config = dict(
    num_hidden_layers=12,
    n_experts=80,
    hidden_act='reglu',
    normalize_top_k=True,
    routed_scale=2.5,
    init_std_router=0.00844,
    norm='rmsnorm',
    norm_eps=1e-06,
    optimizer='adamw',
    batch_tokens=[65536, 131072, 262144],
    train_tokens=1075000000,
    dataset='wikipedia_en',
)
Below are experts of layer 7 (counted from 0) of a mixture-of-experts language model. Rows are named gate (a neuron's input weights, with its number), up (a neuron's input weights, with its number), down (a neuron's output weights, with its number) and show model dimensions 0-111. Each number is 50 + 10 x the weight over its row's rms, rounded and kept within 0 to 99.
Before each expert's rows: a language model's description of what the expert responds to. This comes from a sample of Wikipedia text that the model never trained on.

# expert 58
What it handles: Byte pieces of Korean, Thai and Bengali script and emoji, plus capital abbreviations like MS, DF, MF in sports tables.
gate0:47 61 53 54 54 51 52 51 55 45 46 39 63 35 45 37 47 50 57 53 67 72 46 51 54 65 36 64 82 45 50 48 57 67 54 64 63 59 47 61 47 55 24 54 49 45 48 39 59 40 44 46 68 36 68 46 34 54 28 51 54 42 54 50 45 63 36 50 52 44 54 47 38 51 51 57 60 63 63 53 24 42 61 35 59 48 41 48 53 36 58 52 53 54 63 73 64 31 74 65 36 50 40 58 39 48 53 58 51 49 52 58
up0:47 67 45 46 50 47 52 59 59 51 53 36 45 45 35 30 53 51 51 64 55 54 50 39 47 70 33 42 72 51 49 46 63 78 49 48 54 56 51 62 43 54 26 45 28 43 58 41 48 48 49 63 59 37 53 65 55 53 39 43 61 50 50 50 44 48 41 63 41 58 51 37 34 51 50 67 66 54 56 64 37 35 58 42 56 54 37 42 67 55 63 48 48 46 50 53 69 40 43 45 43 32 53 58 48 50 51 54 35 49 60 44
down0:43 47 40 42 57 37 58 32 56 42 39 65 60 45 50 39 52 62 56 71 42 49 58 38 58 56 60 37 57 40 52 65 73 49 56 45 54 44 57 41 48 46 55 41 54 68 65 34 59 43 54 43 43 39 49 51 58 43 41 38 59 61 41 55 57 61 54 60 62 54 55 43 43 57 77 83 68 49 46 38 38 38 52 40 56 50 57 50 54 51 55 58 65 53 42 43 59 59 56 47 65 55 65 49 47 46 53 41 54 55 54 36
gate1:47 43 51 50 65 57 52 55 44 48 45 43 46 38 41 59 49 49 39 42 67 44 58 63 46 71 53 39 48 41 38 38 46 59 43 48 38 46 60 47 42 62 45 57 58 65 58 57 64 62 51 76 56 44 46 57 46 53 56 58 64 39 44 49 33 61 49 19 60 52 64 58 43 52 50 28 65 31 32 50 56 59 44 48 56 57 54 62 59 58 43 57 51 47 33 33 32 50 41 41 46 50 58 52 56 45 38 71 50 47 54 44
up1:50 58 55 63 36 42 61 43 53 49 50 47 56 56 54 41 52 51 54 70 31 64 50 38 55 38 47 57 61 58 58 58 60 49 51 44 47 42 54 43 45 45 61 51 45 37 42 46 41 39 46 22 41 52 54 45 54 37 47 40 37 55 60 52 61 37 62 73 23 44 38 48 62 37 50 67 35 63 70 42 44 49 56 65 44 43 54 49 46 44 53 59 53 63 51 56 59 49 59 59 55 61 39 53 32 72 71 38 43 43 45 56
down1:46 55 46 38 29 32 51 64 38 39 46 58 48 37 51 55 51 27 40 46 34 46 57 38 49 44 55 39 52 35 46 47 50 40 40 49 50 41 57 55 51 28 43 29 51 41 54 35 47 45 35 44 53 56 56 55 53 45 44 57 50 57 43 52 34 56 50 42 43 49 39 52 47 41 61 54 38 48 61 45 52 49 49 57 57 17 36 50 51 35 43 60 42 63 35 49 61 36 55 51 44 63 66 36 42 32 59 63 42 47 45 55
gate2:53 73 58 63 57 57 61 53 43 42 42 53 51 53 51 36 69 64 68 57 70 42 51 52 52 49 32 57 44 50 61 39 65 63 53 71 63 41 59 45 71 42 43 37 43 48 31 52 42 69 58 66 36 30 50 33 45 52 43 35 45 46 61 61 48 64 45 60 27 49 56 58 54 66 56 55 57 41 31 52 34 59 43 59 67 54 59 56 47 38 64 54 60 47 57 50 46 46 63 55 57 74 62 61 39 48 60 55 47 42 61 68
up2:35 35 52 35 40 35 32 54 41 49 61 41 44 45 49 64 37 32 41 48 32 70 50 56 47 51 67 39 59 44 41 58 42 40 43 36 44 54 49 50 29 52 47 61 64 48 72 47 62 35 44 39 55 69 51 62 47 46 51 52 47 45 28 36 45 43 54 35 70 46 43 46 49 33 32 40 33 55 66 44 65 45 48 48 37 45 36 45 61 67 39 40 44 52 43 54 45 54 45 38 44 30 41 45 58 50 40 47 57 62 35 32
down2:68 65 54 39 59 37 60 53 55 43 40 51 48 44 48 64 50 43 43 56 37 57 56 58 51 45 55 41 54 43 34 64 60 49 43 51 49 52 32 62 38 41 40 47 61 43 66 39 68 54 23 45 62 47 48 66 55 45 50 26 53 52 48 46 38 54 46 53 69 43 37 58 66 46 41 44 48 26 57 41 67 57 43 58 46 63 55 40 66 56 53 58 52 35 63 64 52 47 53 42 43 45 53 47 66 55 63 62 55 67 59 59

# expert 33
What it handles: Single capital letters and capital pieces of acronyms and country codes in tables and lists, such as ARIA, NLD, OVI, UNII.
gate0:59 57 28 50 35 54 48 42 51 41 43 41 58 45 45 57 60 50 52 45 43 57 44 42 43 49 43 42 44 53 41 34 47 52 57 52 38 36 55 34 50 50 38 55 43 43 49 38 51 57 47 63 64 52 52 43 62 34 49 61 56 39 46 56 26 41 65 63 57 61 41 60 57 49 50 44 49 63 57 50 51 51 51 58 59 44 65 39 63 48 49 45 55 38 51 48 40 64 42 52 54 43 38 43 46 32 65 44 56 55 59 42
up0:43 42 46 55 26 41 65 58 55 43 55 53 42 64 54 55 65 50 70 49 50 53 56 79 41 45 56 35 65 44 40 51 59 47 54 54 57 51 56 51 50 51 56 48 32 50 56 48 49 63 38 71 56 56 60 52 38 55 45 38 39 54 45 49 56 43 55 49 46 36 50 48 53 54 47 32 46 46 68 53 40 46 48 46 44 68 28 40 69 48 47 57 62 49 63 50 44 35 49 63 62 52 61 63 52 34 45 52 49 57 41 37
down0:60 36 52 61 46 47 44 44 50 47 66 47 50 57 44 59 34 59 64 42 44 51 59 58 58 47 52 54 58 53 53 74 59 33 53 59 51 61 46 48 75 65 32 56 65 40 58 58 45 59 38 69 42 50 54 36 62 55 43 49 45 44 55 49 40 46 57 52 38 52 48 45 54 53 59 38 49 45 73 67 37 53 64 58 49 66 61 53 60 36 58 66 36 48 52 41 47 60 49 50 44 31 53 62 55 47 43 61 44 47 41 46
gate1:52 53 52 41 51 52 42 41 39 42 47 52 36 62 61 53 52 34 39 44 69 45 47 52 39 64 53 36 59 32 51 53 49 46 43 75 57 53 49 54 39 50 29 45 49 72 47 18 55 55 48 57 45 55 44 42 48 46 48 37 54 53 64 38 44 55 37 26 61 52 49 52 28 49 60 45 73 52 44 49 43 33 51 50 63 69 42 56 56 32 63 57 39 63 34 49 79 70 58 50 50 56 58 53 58 56 52 43 34 34 45 59
up1:54 53 42 62 50 47 47 45 58 50 44 47 55 40 37 57 42 50 50 57 32 45 37 43 51 46 31 63 51 67 48 48 41 62 52 44 51 40 43 39 67 45 67 61 57 33 53 79 37 45 55 47 63 23 47 51 32 50 38 67 46 50 44 57 55 48 76 69 58 48 44 42 68 50 45 57 45 61 53 39 54 66 75 34 41 47 61 43 44 57 43 32 71 42 64 59 38 31 55 60 39 44 45 45 64 48 50 48 67 78 66 57
down1:29 58 51 52 63 48 42 66 56 38 37 55 60 61 53 60 37 76 60 37 54 58 52 39 59 52 44 46 62 42 41 47 40 55 48 58 48 47 55 58 47 58 48 41 29 52 56 53 43 41 58 58 65 52 51 35 47 47 52 55 42 37 43 63 56 43 46 42 66 42 51 48 49 44 52 49 51 60 53 33 45 49 38 48 67 47 42 67 38 58 51 62 58 44 67 55 55 67 40 36 21 37 46 46 49 50 48 44 38 40 53 48
gate2:28 45 47 42 49 42 53 57 32 44 54 45 44 48 45 42 67 33 51 57 57 45 57 48 62 68 56 53 52 47 62 51 56 62 46 75 45 57 64 55 54 48 48 62 55 41 57 40 48 55 54 69 63 44 57 46 60 48 26 42 46 52 45 50 41 44 59 51 57 44 48 58 56 44 24 38 49 42 36 48 56 62 51 54 44 52 55 56 54 48 47 47 46 47 36 28 46 56 59 54 41 56 37 39 44 58 48 58 33 45 46 36
up2:65 54 57 53 60 59 44 43 56 38 50 49 59 49 54 48 37 51 60 57 44 47 50 61 31 30 55 43 43 59 49 44 51 58 64 38 44 35 52 50 46 58 57 33 57 45 61 70 48 34 42 43 45 52 49 62 57 59 54 50 63 49 38 55 63 49 36 49 51 60 55 37 47 43 67 62 67 61 51 47 51 40 52 58 78 47 68 54 35 55 52 50 51 42 58 59 54 48 61 69 63 52 56 36 57 53 60 52 63 68 65 63
down2:44 53 57 51 37 53 45 45 45 35 45 42 47 37 35 51 52 57 49 30 43 47 55 48 49 51 46 58 46 48 65 54 58 51 57 56 53 60 41 53 57 46 65 42 65 52 49 39 59 70 39 53 55 59 49 65 53 59 52 42 41 55 52 51 50 66 46 63 66 54 51 61 51 55 52 62 44 57 40 66 42 49 49 61 49 38 57 53 37 41 70 27 48 37 52 39 54 39 35 51 52 68 62 64 46 29 54 57 39 45 63 43

# expert 39
What it handles: Digits inside numbers in census and climate tables, the word pieces Re and re, and adverbs such as not, again, still, then, third.
gate0:62 44 59 65 40 42 51 66 50 58 27 56 50 54 50 62 51 23 64 45 51 33 59 64 57 46 43 56 43 36 47 50 40 49 50 34 59 53 57 71 60 70 48 57 45 51 37 39 40 52 43 64 53 40 34 44 49 47 31 50 75 48 66 52 61 56 23 50 54 44 50 56 45 53 40 49 63 69 26 60 47 61 55 42 37 59 42 67 61 61 53 46 48 68 56 54 46 56 39 49 71 47 47 57 54 38 56 38 44 51 56 33
up0:57 51 50 61 35 48 40 43 72 61 48 56 49 38 53 54 62 44 68 38 48 48 59 58 63 43 53 47 55 46 50 37 35 45 44 34 54 32 54 51 54 66 47 48 48 53 60 50 42 41 41 57 58 47 22 40 47 70 41 41 66 51 62 44 54 51 40 58 52 55 44 59 56 50 54 43 53 61 36 54 49 54 41 32 49 55 59 54 55 55 39 41 50 48 66 41 34 49 34 40 77 43 44 45 50 50 63 40 54 41 52 31
down0:51 60 45 57 40 42 47 54 52 39 46 44 45 36 44 43 37 68 58 26 53 46 45 48 49 41 54 49 39 61 58 45 58 34 67 42 53 63 36 46 70 76 46 62 49 44 70 61 61 43 43 49 40 43 46 51 53 42 36 49 40 50 72 49 58 47 48 63 55 54 55 46 42 54 39 36 54 48 55 57 45 57 44 43 43 41 45 58 49 41 16 31 52 53 47 44 71 53 59 54 62 30 38 61 43 47 63 53 38 37 53 43
gate1:55 61 53 64 50 35 51 50 47 48 39 60 57 61 74 39 65 49 68 52 52 47 56 44 48 49 41 58 58 51 57 53 33 53 63 48 59 42 56 62 52 70 47 49 57 59 38 50 67 63 50 58 38 34 54 38 70 49 32 46 47 46 57 52 40 60 55 51 53 58 69 59 60 37 47 45 70 41 48 58 53 41 38 59 69 57 36 62 51 47 38 64 63 57 50 44 43 61 89 47 52 35 67 62 57 48 52 43 40 59 71 58
up1:50 57 58 60 56 46 41 50 47 44 32 60 52 51 57 32 72 42 58 59 47 48 53 52 42 48 43 69 61 45 48 45 40 60 61 48 47 39 57 50 59 56 44 53 62 49 39 41 63 53 37 64 46 49 47 45 63 53 27 50 50 57 48 62 38 64 50 56 40 59 70 60 64 38 39 43 64 42 56 55 54 37 49 62 76 68 43 54 49 42 39 59 55 62 43 47 53 70 61 42 43 48 72 68 50 53 58 49 44 53 56 43
down1:40 53 47 50 41 48 45 39 47 50 53 41 65 48 55 67 54 56 58 54 56 55 53 35 43 61 54 75 43 48 29 42 30 41 48 54 53 49 54 40 32 46 66 48 65 69 41 61 65 44 36 57 47 40 32 36 31 45 57 42 56 46 39 57 61 39 72 62 49 63 46 57 40 43 47 43 40 52 55 35 34 52 47 48 48 52 44 53 55 61 37 58 56 30 48 55 52 43 44 54 54 30 66 53 60 40 55 28 49 37 49 59
gate2:52 43 71 49 41 54 39 57 48 42 47 49 42 66 64 41 54 59 53 60 57 50 50 42 32 66 40 40 39 59 48 52 46 42 40 59 30 51 63 55 53 44 48 46 38 58 61 24 34 42 27 63 55 52 44 55 57 42 50 46 75 32 61 62 38 38 40 62 33 25 74 57 34 33 48 48 39 47 41 43 58 58 58 44 49 42 23 46 65 54 39 39 66 47 49 36 75 53 50 55 32 60 60 44 53 33 48 54 54 63 51 49
up2:39 62 53 43 54 52 44 42 47 67 35 54 23 62 49 59 42 44 44 67 51 46 54 42 54 54 38 30 49 43 47 54 38 54 58 52 44 46 35 54 66 36 42 45 35 55 41 38 56 47 37 68 49 59 55 46 45 64 51 51 53 41 46 55 36 54 42 44 33 25 61 50 67 44 34 48 45 53 23 57 73 47 50 39 47 48 39 43 55 46 40 46 64 46 49 39 71 57 36 51 40 46 51 49 37 58 57 57 60 64 51 67
down2:41 53 58 57 47 76 46 38 71 45 41 45 49 63 31 32 60 56 58 70 43 50 53 28 72 68 47 58 57 57 36 56 47 45 62 54 62 49 43 38 55 57 52 56 46 40 37 51 57 51 55 36 46 38 44 40 47 43 57 34 53 45 63 38 52 48 49 49 54 43 46 70 61 44 72 37 69 57 43 68 34 57 60 46 34 55 50 58 36 40 35 53 52 58 48 49 40 47 43 46 53 41 53 50 46 36 58 47 50 44 57 55

# expert 60
What it handles: Quantity words like all, most, two, several, and of in List of, plus mid-word pieces of unusual names.
gate0:54 45 50 36 49 49 60 58 46 35 64 49 48 48 62 51 60 59 59 51 41 52 57 46 55 44 53 51 53 37 68 47 52 52 44 57 56 57 56 77 44 56 58 58 66 55 65 72 44 49 58 48 68 41 53 70 54 34 41 45 48 46 45 53 40 66 47 53 37 45 66 33 49 58 18 58 43 65 62 42 63 58 69 63 63 47 41 42 60 40 48 46 40 59 39 52 33 61 43 54 68 69 50 36 51 49 50 67 37 55 55 73
up0:47 55 52 40 74 43 31 49 71 44 36 65 47 59 35 42 39 41 49 53 63 47 51 61 50 73 43 41 59 60 28 54 59 47 42 27 51 49 53 38 48 56 43 53 37 32 35 42 60 58 43 57 38 55 61 31 35 41 58 42 56 57 60 59 66 32 46 48 43 56 43 64 54 49 72 34 58 42 36 55 41 56 53 42 30 64 37 77 52 74 48 50 65 60 55 56 57 49 45 50 48 49 47 56 48 52 40 36 49 43 52 40
down0:33 55 61 68 60 37 54 35 45 39 34 67 40 64 52 58 46 50 66 46 53 47 41 35 38 46 57 52 53 26 56 59 56 45 50 47 56 63 27 62 56 53 57 54 52 48 55 48 24 56 49 60 54 48 25 58 36 42 63 51 46 54 42 54 44 45 47 52 39 46 56 64 48 46 39 67 69 63 60 56 43 57 49 58 61 67 38 49 34 41 71 53 57 55 52 42 56 41 58 40 62 35 49 61 53 44 52 63 54 56 55 33
gate1:43 49 55 42 67 57 68 49 50 59 38 45 48 52 38 53 56 57 54 53 59 45 65 55 60 53 68 56 67 43 61 39 32 49 57 41 44 57 51 47 46 61 56 51 41 37 67 31 62 54 47 51 46 52 56 57 56 33 47 39 44 53 67 57 38 47 41 52 62 50 43 45 48 57 41 45 61 46 57 61 57 42 44 36 44 55 42 57 48 41 43 45 58 37 51 42 48 44 37 41 56 31 55 52 43 46 44 35 46 48 61 50
up1:59 57 47 47 66 56 69 47 52 59 41 39 43 51 49 57 59 60 60 47 51 43 71 53 52 45 59 62 66 50 58 45 39 42 57 50 51 61 58 45 39 59 50 53 50 34 60 38 60 56 51 55 51 50 51 58 45 32 48 34 39 62 63 48 40 43 38 48 57 42 37 56 49 52 45 35 55 37 60 54 52 51 58 50 46 49 38 54 53 41 32 45 61 42 49 59 49 38 38 39 54 35 63 63 43 48 47 45 51 54 64 42
down1:65 50 65 59 45 41 53 54 48 61 48 65 45 44 57 65 71 59 67 56 52 35 35 50 47 46 51 51 48 50 58 55 41 49 44 41 41 41 22 48 46 57 44 63 59 55 44 51 48 48 59 44 56 57 49 57 47 37 62 55 31 63 50 42 49 44 69 51 75 53 54 41 38 58 45 50 47 81 49 51 72 66 41 54 55 41 48 60 43 43 61 54 51 48 32 50 40 50 64 55 55 63 44 37 54 44 42 46 49 49 53 41
gate2:41 52 52 40 36 37 50 56 41 48 48 64 57 59 35 49 49 48 31 59 54 47 51 67 50 44 45 75 56 50 60 56 50 44 45 38 50 43 62 71 64 42 49 53 36 45 53 41 47 50 63 56 63 51 42 70 47 55 55 62 64 54 56 45 48 38 50 49 74 42 63 51 48 36 46 43 50 67 55 53 56 48 44 46 47 53 50 47 56 49 36 33 61 69 64 42 51 56 82 62 53 43 31 57 52 42 66 48 56 48 41 52
up2:51 44 53 56 50 49 54 61 69 50 41 47 41 51 48 43 48 47 58 40 46 64 47 38 49 61 57 35 44 44 41 48 47 48 54 66 43 56 56 42 42 59 28 43 52 57 56 63 50 47 44 51 48 66 42 36 49 46 46 22 47 48 42 67 30 59 51 45 43 59 53 47 55 63 66 57 56 33 42 51 49 46 39 74 63 30 48 69 43 55 57 66 43 28 54 57 47 49 37 57 60 52 55 48 31 58 44 43 47 63 58 48
down2:49 61 37 53 53 43 32 50 55 55 55 36 45 63 50 55 35 48 48 58 53 41 40 40 50 51 45 40 66 60 45 56 51 24 43 39 60 61 67 61 60 56 41 47 54 61 28 50 32 58 51 52 46 46 81 52 38 61 53 45 50 48 55 48 55 58 51 47 67 47 41 48 55 51 44 66 55 58 46 75 47 41 57 53 42 34 80 48 35 34 50 30 51 53 45 32 59 34 61 63 42 35 58 45 37 51 61 45 42 67 52 43

# expert 44
What it handles: Single letters or short capital pieces in abbreviations, codes and split names, such as TNT, OPAC, R in Raceway, c in intercity.
gate0:30 48 36 54 26 46 58 44 60 50 49 43 53 30 46 31 47 51 57 56 48 46 55 59 70 45 46 53 47 37 46 46 37 37 53 62 56 52 55 23 63 40 38 50 60 57 53 43 66 42 52 42 57 64 38 57 52 61 49 47 76 40 41 56 44 56 47 52 46 59 50 53 65 30 47 40 42 49 38 40 43 65 58 57 42 53 48 51 50 46 41 56 65 48 39 43 29 43 65 57 51 36 53 49 31 39 61 69 51 57 46 45
up0:25 51 45 46 30 46 51 61 55 44 57 36 64 45 41 43 50 43 59 45 48 59 60 45 51 50 39 47 55 49 60 48 45 47 51 50 37 50 67 38 49 51 49 44 52 52 65 55 54 42 66 38 62 65 42 51 50 60 44 52 64 36 36 47 37 55 55 49 60 53 53 51 57 22 48 49 46 50 64 56 45 73 56 76 57 60 57 47 60 52 39 67 55 57 45 47 49 69 81 46 54 45 53 46 19 34 39 74 50 52 58 50
down0:39 45 40 49 26 47 59 35 69 40 53 42 33 65 58 52 48 46 49 38 28 48 44 51 54 49 44 53 50 53 56 52 55 63 45 50 52 57 40 51 50 69 38 41 50 66 37 58 59 52 34 34 50 46 40 48 69 64 77 43 60 64 34 63 44 42 44 40 38 53 46 39 58 71 50 28 29 68 45 70 34 51 39 41 39 51 47 47 48 48 47 51 54 45 55 42 51 49 33 58 34 35 55 60 34 69 51 41 57 44 57 76
gate1:46 55 60 39 55 51 44 52 48 45 51 35 45 46 38 61 45 62 47 63 56 44 47 37 75 52 53 54 58 52 57 27 43 52 57 35 51 47 46 47 48 54 55 66 57 40 50 55 41 48 54 54 55 50 42 64 44 65 30 41 33 51 48 58 46 57 43 43 66 55 44 45 41 47 47 45 37 48 41 63 51 46 43 56 30 61 49 67 34 63 50 48 74 55 58 61 42 41 71 66 32 56 43 66 49 37 34 49 47 54 58 49
up1:54 57 39 61 49 52 52 54 42 49 51 59 52 51 70 36 51 52 57 41 45 43 53 76 22 46 55 61 36 51 42 80 50 57 53 57 61 53 56 63 50 29 64 27 40 53 40 50 50 47 50 59 30 50 75 40 55 35 64 59 72 44 60 49 53 56 42 44 43 50 61 49 57 58 54 51 55 43 55 43 30 50 38 37 40 33 55 43 53 62 45 59 38 53 58 46 44 65 46 40 51 51 46 36 44 67 45 43 46 64 50 51
down1:28 43 46 42 50 48 61 51 49 57 31 38 40 37 35 46 51 49 45 43 55 36 37 55 57 47 30 55 59 44 63 43 44 71 47 57 49 45 62 49 45 37 75 60 62 49 47 41 47 60 59 58 57 54 63 42 51 58 42 47 67 54 50 27 51 49 51 46 46 61 36 41 43 32 45 52 55 58 62 30 48 49 62 52 46 42 63 40 49 54 39 58 37 35 39 55 56 52 52 49 52 30 47 49 38 47 43 59 60 59 31 42
gate2:52 47 68 55 62 57 64 39 39 49 53 57 56 30 50 48 53 46 54 53 48 67 61 48 58 40 49 56 50 52 54 47 42 57 63 43 38 34 55 60 32 37 47 63 50 43 55 58 39 48 35 51 49 46 37 62 44 66 56 26 50 46 54 45 54 56 59 47 40 38 60 50 33 33 49 69 57 45 42 39 49 46 43 56 53 39 61 33 51 55 52 30 14 56 58 63 74 47 56 43 33 30 45 49 54 38 60 50 36 52 44 40
up2:53 45 49 54 56 55 75 54 60 42 59 38 64 62 43 42 55 67 57 47 41 53 58 55 69 44 55 61 61 59 54 62 48 44 56 52 60 41 39 63 42 47 37 54 47 27 34 47 47 47 46 45 52 48 38 61 45 65 58 45 51 52 57 56 55 58 48 32 44 44 63 55 44 25 36 63 60 44 69 51 40 50 64 50 53 44 41 53 52 56 57 49 50 55 64 47 57 57 54 34 44 27 39 50 54 58 46 50 51 44 69 51
down2:50 41 48 63 55 69 34 48 47 56 43 44 45 52 59 49 38 55 48 50 41 35 42 49 51 55 76 56 49 38 55 40 73 41 62 53 64 59 68 50 54 63 50 46 55 30 54 58 49 48 54 57 49 45 38 41 50 58 52 43 60 39 44 41 54 48 36 37 44 50 30 62 34 42 36 60 64 45 36 62 41 47 44 57 69 43 34 59 48 45 49 38 41 58 26 57 60 28 45 60 44 58 34 43 42 33 34 49 57 62 48 53

# expert 25
What it handles: Numerals and descriptive adjectives after a or the, such as several, four, new, small, light, minor, considerable.
gate0:44 47 57 57 56 24 52 67 55 66 31 46 52 41 38 40 64 64 45 47 45 46 48 62 64 40 40 52 53 25 43 39 37 60 62 50 34 45 53 45 29 40 49 61 42 64 41 48 64 58 60 45 39 54 58 55 52 53 63 54 36 55 42 41 46 68 43 52 35 59 50 69 50 45 50 41 54 48 59 50 44 64 47 49 52 50 41 43 52 59 46 48 61 40 65 46 54 39 62 52 54 66 48 43 40 43 67 48 23 55 50 60
up0:53 50 42 39 40 54 43 31 43 40 62 71 57 64 50 63 29 46 50 55 46 46 63 32 44 53 68 43 36 56 68 41 53 46 46 54 69 44 45 55 53 55 66 50 41 39 56 52 36 40 48 46 49 54 32 42 54 36 59 45 65 39 55 46 57 39 65 41 53 37 65 33 41 59 52 51 50 57 24 35 63 52 61 45 46 36 57 45 58 40 57 61 53 57 30 50 44 64 40 49 52 39 60 43 49 51 49 42 70 33 49 49
down0:51 28 65 51 45 47 51 54 44 40 47 46 52 71 76 52 51 44 72 42 66 60 62 28 61 47 53 40 51 47 69 42 32 53 48 79 41 52 37 70 33 71 40 53 60 56 50 52 42 49 37 53 58 44 43 49 51 52 51 39 62 63 66 52 47 51 38 55 53 53 44 34 50 42 48 46 37 45 61 40 48 49 49 57 37 60 55 38 49 41 42 59 55 65 47 40 63 59 45 42 43 43 48 71 54 67 38 53 70 41 57 53
gate1:37 49 61 54 53 59 62 46 58 73 47 40 51 48 61 34 51 38 36 36 49 56 68 35 48 47 25 45 59 43 48 52 45 59 41 50 39 46 45 43 44 46 48 58 44 37 77 62 50 54 51 37 43 68 34 50 33 49 28 44 50 43 36 56 47 47 47 65 39 27 49 55 56 31 57 41 47 50 51 48 45 50 60 59 58 37 57 51 60 36 52 43 68 51 62 51 44 67 54 37 66 41 52 65 50 59 52 56 39 60 56 52
up1:38 60 46 61 29 54 42 45 50 48 49 42 54 60 49 46 48 40 68 46 59 47 56 56 53 24 54 40 48 43 62 51 55 48 36 41 47 37 51 38 60 44 51 36 56 62 68 44 31 49 37 54 53 47 44 37 39 66 57 50 48 51 35 62 44 45 52 40 56 40 50 56 41 46 46 61 37 43 35 47 40 62 59 40 61 48 47 42 56 55 55 44 39 39 38 41 52 61 75 49 40 36 38 63 33 57 51 37 49 38 50 39
down1:45 60 37 42 47 43 72 50 41 56 42 46 48 57 46 56 49 58 59 49 46 47 47 54 25 34 51 38 44 58 38 41 47 49 51 40 51 46 39 63 38 45 32 44 42 63 60 60 63 70 59 53 47 59 62 64 50 56 63 54 28 56 49 27 49 55 65 53 48 65 60 42 42 47 59 59 66 42 81 41 69 40 52 40 61 67 54 52 58 35 48 51 44 53 55 52 63 54 40 71 61 70 33 57 41 45 36 58 42 58 52 51
gate2:71 55 63 39 47 62 52 44 63 39 50 49 51 67 52 52 32 54 64 38 56 44 60 54 58 52 45 54 66 48 39 36 45 49 42 55 40 39 61 53 51 34 21 63 59 50 66 55 43 54 41 39 44 32 58 49 41 49 39 55 59 58 38 53 52 46 41 45 41 74 56 42 43 49 24 54 55 45 75 42 43 54 56 50 37 43 51 37 57 39 42 54 43 57 65 49 49 42 69 69 53 41 39 36 44 47 63 71 54 65 33 60
up2:43 42 41 61 61 36 54 53 49 52 40 56 64 47 46 47 66 42 44 54 37 59 50 50 39 36 37 37 46 61 66 63 58 29 55 45 57 76 40 43 31 71 63 43 37 51 41 51 63 39 54 44 57 61 42 53 38 50 56 47 46 50 54 50 36 50 39 52 56 30 54 59 59 49 68 52 55 49 35 54 56 50 39 65 53 58 51 54 59 56 50 56 66 39 28 48 46 58 48 33 56 58 50 51 66 37 39 37 53 49 61 40
down2:46 48 65 60 48 52 56 58 37 60 52 31 66 56 36 61 64 63 56 36 56 37 58 59 66 51 62 48 32 39 47 40 58 50 40 61 39 37 56 39 41 68 65 42 63 49 35 55 58 50 46 58 65 69 52 48 65 55 43 53 56 41 54 53 53 59 39 46 62 37 57 59 51 63 69 50 47 52 33 60 51 49 38 62 55 50 49 46 51 42 50 41 54 62 38 43 56 62 58 57 68 56 59 58 58 59 38 31 54 53 56 62